Weights of a small mixture-of-experts language model, trained from scratch on English Wikipedia.
Size: 10 layers, width 128, vocabulary 8192, 23.6M parameters.
Experts: 256 experts in each of 5 layers, 32 clamped SwiGLU neurons an expert, 8 picks a token, a softmax router, a shared expert of 64 neurons.
Training: a variant of Muon for the experts, 396M tokens, 6038 steps.
Below are experts of layer 4 (counted from 0) of a mixture-of-experts language model. Rows are named router (the router's row for the expert), gate (a neuron's input weights, with its number), up (a neuron's input weights, with its number) and show model dimensions 0-127. Each number is 128 + 24 x the weight over its row's rms, rounded and kept within 0 to 255. Numbers have three digits each.
Before each expert's rows: a language model's description of what the expert responds to. This comes from a sample of Wikipedia text that the model never trained on.

# expert 66
What it handles: List commas and connectors. Commas and and joining list items, especially the serial comma, plus including, like, such as within enumerations.
router:131128163158156136172079089132134133119126100101145141137139136163104092141085080119090145138110127148160118167126128140142154096154132101119165147164174098114161113111166090128148147108117118114168092121160118095123157150136126108115097155155111118140140108124106115105097085177096118161139126137082145097114132106107149147141126150101162119108162105116111150134114145095104096125148
gate0:123118108140143092119138136108111137149143143123169099134159156132078142088164126146116147152113129095120119125092101179139126121141150124106131169104117142121124168113095144154115170124142075122135112135083116098169122149137138111129105133078123169122120113113113117106168074149160151123125073172097149145135107096149135108180082109141158126142088153129133109136137122127154158116099
up0:170122099157093126161117151109151114153171097140155132155160084137085129139122161139161131153141177121134105154113152146115096112118127089147119176120132108111125120138115139139080132113111124085108131056137100124145098110149132158115083122124129116132168162133116126163194113121142129114141119094110119108182076118126105122134113155138137109163146096145122133126127106117140127156160

# expert 18
What it handles: Conjunctions and connectives. Mostly and, also or, but, of, that, whose, linking clauses or coordinating nouns in prose, as in he and teammate.
router:110114133165163126143100102146146137148158105140133123155144125102188110123119072108131168161138141101084192147115148149160131094142131145097125126103095119148109147162133129131173124160148120107149104096107119126142141073076143135110109138159109114165166140124172117152108116117132086158139117141115103153100123156120119108161113111160107124123138135105116154105135170161155098123123
gate0:161140137173088106111127106142163139103126141129150163183123080112143137134162126093091134094120132113091137135078126150142089114134104128148107094113098113101130130179143129112138138147130125166189139138106099145131137111113095168157137164129130112123160132184111140117146092100140142147145152138123134160153137143117117153152085160137150149142094123115141171089126136101177131109116
up0:144105097171149140116127140095112140141136169143096098115165145091121100089119127112124101167128134116146135132146128084134135061114129088090138129124104141139120163167141125161105134140116126133138114099155093156131101140078131129117134079140114132116121107133145108124068154134144101149103086142135123143130107088110155119110127179148152101123071131145112132161148119192126089131130

# expert 38
What it handles: Sports standings digits. Last digits of goal and point columns in league standings tables, plus dash placeholders, Yes, and articles a and an.
router:094092157108100111165101119154116100095097097094098104149098119151155110139097089112134093106111107160137106148150100148123090099157129122148152146154133154148143086086150098097131148125152136098103094139104161096109168155092092101162100152160106137128099128100110129104133113149119122113135151103106125110141150131102106103163101133139143157094100124161108157151098120113109103120120
gate0:123090094185154115139146113080143153145128145136167145112132134126175135156171144104131159128117162133120121114148133110108086160125126115122184116129131119135121113107118109139104183095121130111103111163108114171111120121124105106150131094098122172158113085133197144149135121156124138107111133129125143128132123169155104148095149116111115079142128151089119088109127104129120147178164
up0:135099151132128124097119102158139138080115125139136116134114142093129118124097136168092135111140127113147149075146135140107160124119131097090094131114106146115171072123110136131140131131084088144136152123156164099132159075123160137147125169134120119152095140141118145133124131113127143111106135116130128087129125114114143127151094071120086134049146146132067122160149124132080150085124

# expert 28
What it handles: Clause continuations and closers. Closing quotation marks and parentheses after titles, and relative or linking words like who, which, both, only, now, instead, originally.
router:172140154113122128162089118131099092116104101120154150104130091133149151142136126120162124141146151139134148150161088121107129097153123132131116108163142144131116096084160141153122087174118104137130100081142152109106157125155121081125114104146098096103078129094092105138147153142109126113156142107128179076088122145119095095152106123131137102109127142075140160125106158148132098112144
gate0:115136093126125126127117115065166147148145141123104141128106176138133136135163090122138142138139104109106129184189114155158153147112115115147163111144119139138136166103103167142160121111099105112130135107111113134099090136156113121162145172117090127122114163124128193116111167141110153148130153104092114084083149145128116120156109153130133135169169125090112151131148128113155153159121
up0:084152114107164094077132128072139098149137158075091140121128139153091104126085142157143115137146114099141128124122130102139131157161154117165156147126176137100103120131104117109126100123135125106164118115157087120112126102118103102090118128134115151125171120124162123112104125142129110061132104149146137166163155129096149118102140150109112143134193128117108093126136132152087116103118

# expert 25
What it handles: Percent and result cells. Final characters of numeric table cells, especially percent signs, closing parentheses and last digits, plus Nominated, Won, Yes.
router:105090129136162112122132132108095117102115098125108135159103106162081138127121111140128149077165098128132084086086126117129097094119115134149112168119114153133165104129102122090098122121163114093150102091106148133098144161123103118112123139118114163144119166137116117096094115138117166123120142118153142093148126112104097117177090150168142149121137097124086170129116099103144096106082
gate0:157151128138131125148146147102105162164185115150136114136096104109107091162137163105119131119125136107109093093165135104136164108139138138090097141111124097107131155172140133116121133125080086089106140174120120109130110135112087118126121115117108149090141144131131116113134124126150151179109079108153129164158121119170105119165103150177074126142121150130145125095125112097102140080104
up0:124156142158132122070145129109115149125152118127163095149134123175094166126143155136128160135153121155080116129155154135138114100117120133104120114135165187108105116105130132160154131091107118139113114123134115142070155148178107145117118130106167160104108118091136136122123132168094158070124158112145105120127134178082125167152125138113097129118136107100081116139157105124089153125112

# expert 6
What it handles: Table column separators. Pipe separators between cells in results and election tables, usually after a name or country, plus born, Founded, On.
router:104125130125116097100182124145128132111093110090113125148121118148109110150127150138158138172119122155148071168116112164129085105154110104151139130137085147095166117107135165121130118134130107163095108150129138152095165116164132093125115153078123157118097159123109141173100140163095090126110114128121131127111145130085161085174100127134151121120097143160147107138142109119120079124097
gate0:124162124141138127108110148103158122077127131153114127135165111135132143146137111131127123157154096158141106105157129109104115097100114096131113155160111101116163112129148104162132126137141153143129135093201115156156106157115102135136071106141132120136236143131120119124133126135098171143117135157089156151103125120127117117159127181136118132158158157115120120136143154071135120122149
up0:129151108097084090119157142131180145175121153153109115116115144120122110092107183163147111132094126126134127161147087137115173146105138121133128157143122082148143146125119139090151145109094119156113177114107085097135136136162150151133128168132133150145089112141116137137120074112120100149137133139122112119186118110145176110076138138143116125157091157146128118172133120136112155152104

# expert 22
What it handles: Digits in sports tables. Single digits inside numbers in tables, especially win–loss records and scores, like 14–6, plus decimals in statistics tables.
router:091135117100132156098135136130129126123132164116093109148117165175084128146116128125141093142158106118135155097128096180149096172138100103164114154095151128149142087113114097107086127122167118141153115110130151127118145136127121096151090161163099146130155155123119114151091090156109144113103096168164083110169133146152140097164164109130114166115123120150164103147121130126156135144118
gate1:134114115113101094121130107140139145107141159112184151154128105138125116125161107119116109122080160119154104091082129122096091113134122115139133163135163110167115142167124122112155178131117114091131135129143076114168113136101128146111122171111128131139137142208168162151099112109150138155146091101143151115153112171151102121114147116164098174138155115112137136138123105139144107168117
up1:117121161144108148131098144130173173139140090090111113186155155120078119114134104155128181088128136112084159114111140136119111152091088159103093109101130108153147122164142094173102144140096137162148132115153156144105129133137112119107041122145135115098146145118142105124132131132141144129139106137121117160129153113179135167165126114115150107164124135112120123112154134121140123108105

# expert 43
What it handles: Abbreviations and name particles. Periods in abbreviations like U.S., L.F.C., nom., plus www in URLs, Jr, von, Mr, et, and taxonomic endings.
router:122127156101105115181110140126128118113157106138131123124104142112082160167110116114148118139146081151167101131080088144142137157132141116121129164124169169142148101107178108140125142125125144119145116136120120082121174099102073103139119136181094130136126128128099089113143131140105083174127142093139119154128121136172152110147147120113147099105095134136115129176115127131168100108088
gate0:136099110141161075105128133100122145138173123135098138085129128100118093119168074124099161157107176155137139114128127132136126116104100137106094147135143134127113142152156128089129134109153098139104136114145109097132126095091146135133141138103099112127133132155046084105101146164139120161135153115124112153140138132101119165183158107156116154153124112108166107131131104109152115073114
up0:096148148115170127169135130099097149135078135150134135137144134099184170101149103123099141144135104132112107168132088116149158135113127122108128118150129135161141081155109126094102128116111088103117082090123104128144142132079101132148139150170081129131119105099127106150109128097119135110153146145134154114135163138156167182085116122125136117153132141135169116162104155113075112142153

# expert 34
What it handles: Infobox field labels. Infobox field names after a list dash (Born, Died, Spouse, Coordinates, Occupation), plus line breaks, dashes and parentheses in infobox and climate tables.
router:071105145138150110128119145153131110112157122101106094139129118144091178137118173170127105127119120126166122189137141146152095109087146166153122128159126171157157119122123135168113148151107125109104131134142126156129065114116133131107094119129100141152120130098092159146185130144137180089132095143161129129142133117112171084131141134106114156146132143148125157172112120100122102137122
gate0:119154120136135147138131153076154124136140145138145129125136125122117156143126112169144115130172116152151094097101108154156155122130121135137148139181153112176151169116109130109119155123135097139105140083120161168069138106095105137136157117153132109187107147156128130132130112116090141142147116123133117108167192108130108116162152163136126119120130115085064130109123143079106081144134
up0:111135141147107115124110120150106122101144146098107091131103127140129078085149168129161135123122136103115117147136117157118164180143151108130168090102131115125097142139120119059133118158141148125144153120144140143130099160108177169117110110120113137139134126101117164155156096125182183122176144171124114129123145121114084108095135118158136129171128100151153114109133140135107158188135

# expert 5
What it handles: Headings and table cells. Structural markup at line starts: title = signs, table pipes, list dashes, quote marks opening titles, and Genus, Born, titled fields.
router:124101150125138108123134092111160156080119129118119097140091122118182100144100165100176141107144069157107100183145137161131134109143161087105174104129159112147095124130138115105151143093087123140141168134165123116180091125149112113097125124148101133131118113116134149128117154122162109103134154099114085157115144114122132171099104167112152129105105138153113143139123104118101136134129
gate0:130121090152146122103125145165153115132155111142084143127143116148142128141122106130128145173124131107113149147116121089110132081124134132125126161134140111152102110116132162139155198122079120143129115155192123080139122139092138153139153133166141137159104137138166160108138157146104183109143147122170128141131118125157144137155116190105141139186095107117176124119166139097123104108137
up0:133127126114100108141142120105131142147136115139104158140129109181137104142172140108123138106151133142134182143136110127181143154124140102141131128105162144127141109123096147086139129087149147088152134140170121159166150121102147164110137085119102087108127152149097150110156100105174148172113160127113072140124106156095147119095146105120160157111141140133126092075128104102168152107110

# expert 62
What it handles: Sentence-ending punctuation. Periods, semicolons and colons closing sentences, clauses or list items, often after quotes or parentheses, like )., ";, ;.
router:121147141114139132154125111124114107137129102107120101123144157152151102137110171137157171120119073132161110134120137087136115095115131127106146144139114100116132143146121116089143104105144134145163177118173140099096159190124098115105122123065122116119124134095094100157118095160094087152076100112108119152139122102122149120145105160162171103091164123149103134164124134114147129099111
gate0:121124116096122134164116160162135104157156103113125111133148148171129156155116128144126132138117136138149145161169111141183109136122123123115158124154140101146127192153102107117121112115123122105131111142167183101138104136152155151166148136115112125119128116140108181174126097105174094109100148089109104174127102151160171100103134162164107103148174119135159144138141140107115117097102
up0:137118166161102134156141124166119104105105119098127109139127111159150116144128114128132092106139108120127144090108134085086123122189108115109159130101147117134195159166110113109158111129110095125104139116137159123129164171124126126132130090162074104142143153128147098122133098102097126084118122152114107140137177161119144099114152085144166172119105165119155108098134098094114116136115

# expert 67
What it handles: Closing brackets and quotes. Closing parentheses, square brackets and quotation marks ending names or titles in lists, plus Award, Trophy and colons in list items.
router:155132134091122125157100122148096097131128102149151125124112075136161157130109123167169126162100098159103136120155100136106151115132124120143149146186115146137125093073151142128116100114111119142089112107154188105081146114154075116130115130134115079092108129085085146099133154133106135120158120123110125086115163159091136117141100128154122125084130120124137154126097122114102131100135
gate0:150103113138130144113171131152107142094139123139113119083182105095146100120098095158118127130120138161140131179151147082122152131118130117128138173133063159088136093119147124087139139117160132136145123152095133109115126100117154155128135168096157092159184177097119152159129139103088121123121102148130106131150124164113115148132149132149123087168120150105116081116141132123104117140143
up0:157137109130109110137162098152124127120102171144117151109101102095112155151169135153148111175138105091078122138125106166167156144104133121086181085162126132085155141107116142125129163122122131116103127156107137099177132154138100115125135108121133173101108156145137156140162097159109123175143120177133094140088145134150119122170136150148123118109155140131125142096139118114173113108105

# expert 9
What it handles: Months and abbreviations. Month names in dates (Born: 26 November, 31 Oct, Dec) and capital-letter abbreviations or initials after a parenthesis or pipe, like S, N, W.
router:103157140075095086082102149144137116144143142105092101155095173100115135138130170119139106128127108125149098168152087172138124153168143124160119165117136175153147088102155139140109146118136136097089116129146132112125106156073125099105154124111102138129150139081106153112151130120146094163153080138134149134129149121146134131131131154144129185109160150149110161145121144150129112130137
gate1:116134092115096152134158084118135157117102111149158108138117127126146122130129152144125141140160176119140115097092075141124141149102104085091171137152175101163141125152136133151134092124099160131092169133098123119142130113155138149111153117147163123161140147139096185132139137133116099148174146130098102101139133139157162122088131130124112105103097090105098132170149154084110159138112
up1:131124103157116129164116156157141104147185107148118148134159123159098120140130135131138141140107088134111133153087115148092111123105095116151127093126160138149145101169175143138136149127121091152139131096123111092174111118118130150137132143138122169193131135096122142130109106100156125155157165148125130097152091162168133097143115135090169142086126146172110118114118132090102078152144

# expert 24
What it handles: Song and title words. Capitalized words inside song, album or episode titles, such as Love, You, Night, Life, plus word pieces in names.
router:124085136106099128097128120143125096141106103160084147092132128089134124149151101106119121160084180141160088069138137108115120177108142070148124165144133132112161149107143126137130162119126122116129109095140146161118129135088134150122144146166157124107153115138097134108128127156141117162171141101114116124132142133076110159083093154141123118104110152080119103151125096162109164129130
gate1:120090144182137147116154137091135083155111138164091105106135130146129199160144122139146136121129127129133137139088139123091112135140108115133183134119151123128159128134157165152092155106138126106183127120144101139115115117104105125103143156128154159141141114163122125104111165145134155121140097130105105109117069113097085113080122116128151091145175134102146123111164124155145073139129
up1:110144107134137163150165160148159154129082140120150146117127110154099075085087134130113119100138155125150163118117121151135136130159142150144137150165130100127153146124116142126120137103155161103101130127091103120101094151137115125111143053077123147172091163127119149145113141111084127128136169133130143140131184119162139082128121148114142123099097138117110130115137092114129133191158

# expert 10
What it handles: Adverbs and qualifiers. Adverbs and adverb suffixes such as -ly, -ically, also, only, often, well, more, usually after is, was or a comma.
router:098137151136104120151079137138101091134089101093179135103113139176150166129090146139131104072155152151128124124086114114123086095165097140138088151148138156155121096117149113124103091133122125118138080118158138097130165105108084080124117121137118133097145113156090121124125142157097167120150130144104173103119125133129127097131089124130110134131128165118153101137100119156117102139147
gate0:168159114147151146149113127107157143130168132124162173093143101167130168162151079128130116144107136080114102115154141113111124095164138107107111106123128139112107141113168112130138139090152173132169143130143106113160132096134117144140107111128187126172141138153151107136137139134118181141144124142124131126149143146101178134109138127136078164117091160126113099117142142168148136152189
up0:122134149111165112155143141150131142131107166090156073132111099114127119137093155151162119149131167103099185077105124087112139146170110130144125146143116117134080148159117106132110138121124150138126163134086138168114119151138153121152158114098161123124132150150124102130173131096111095182124115152116138139119162151104148133119117189142122149065145124129123113135130108137151181145118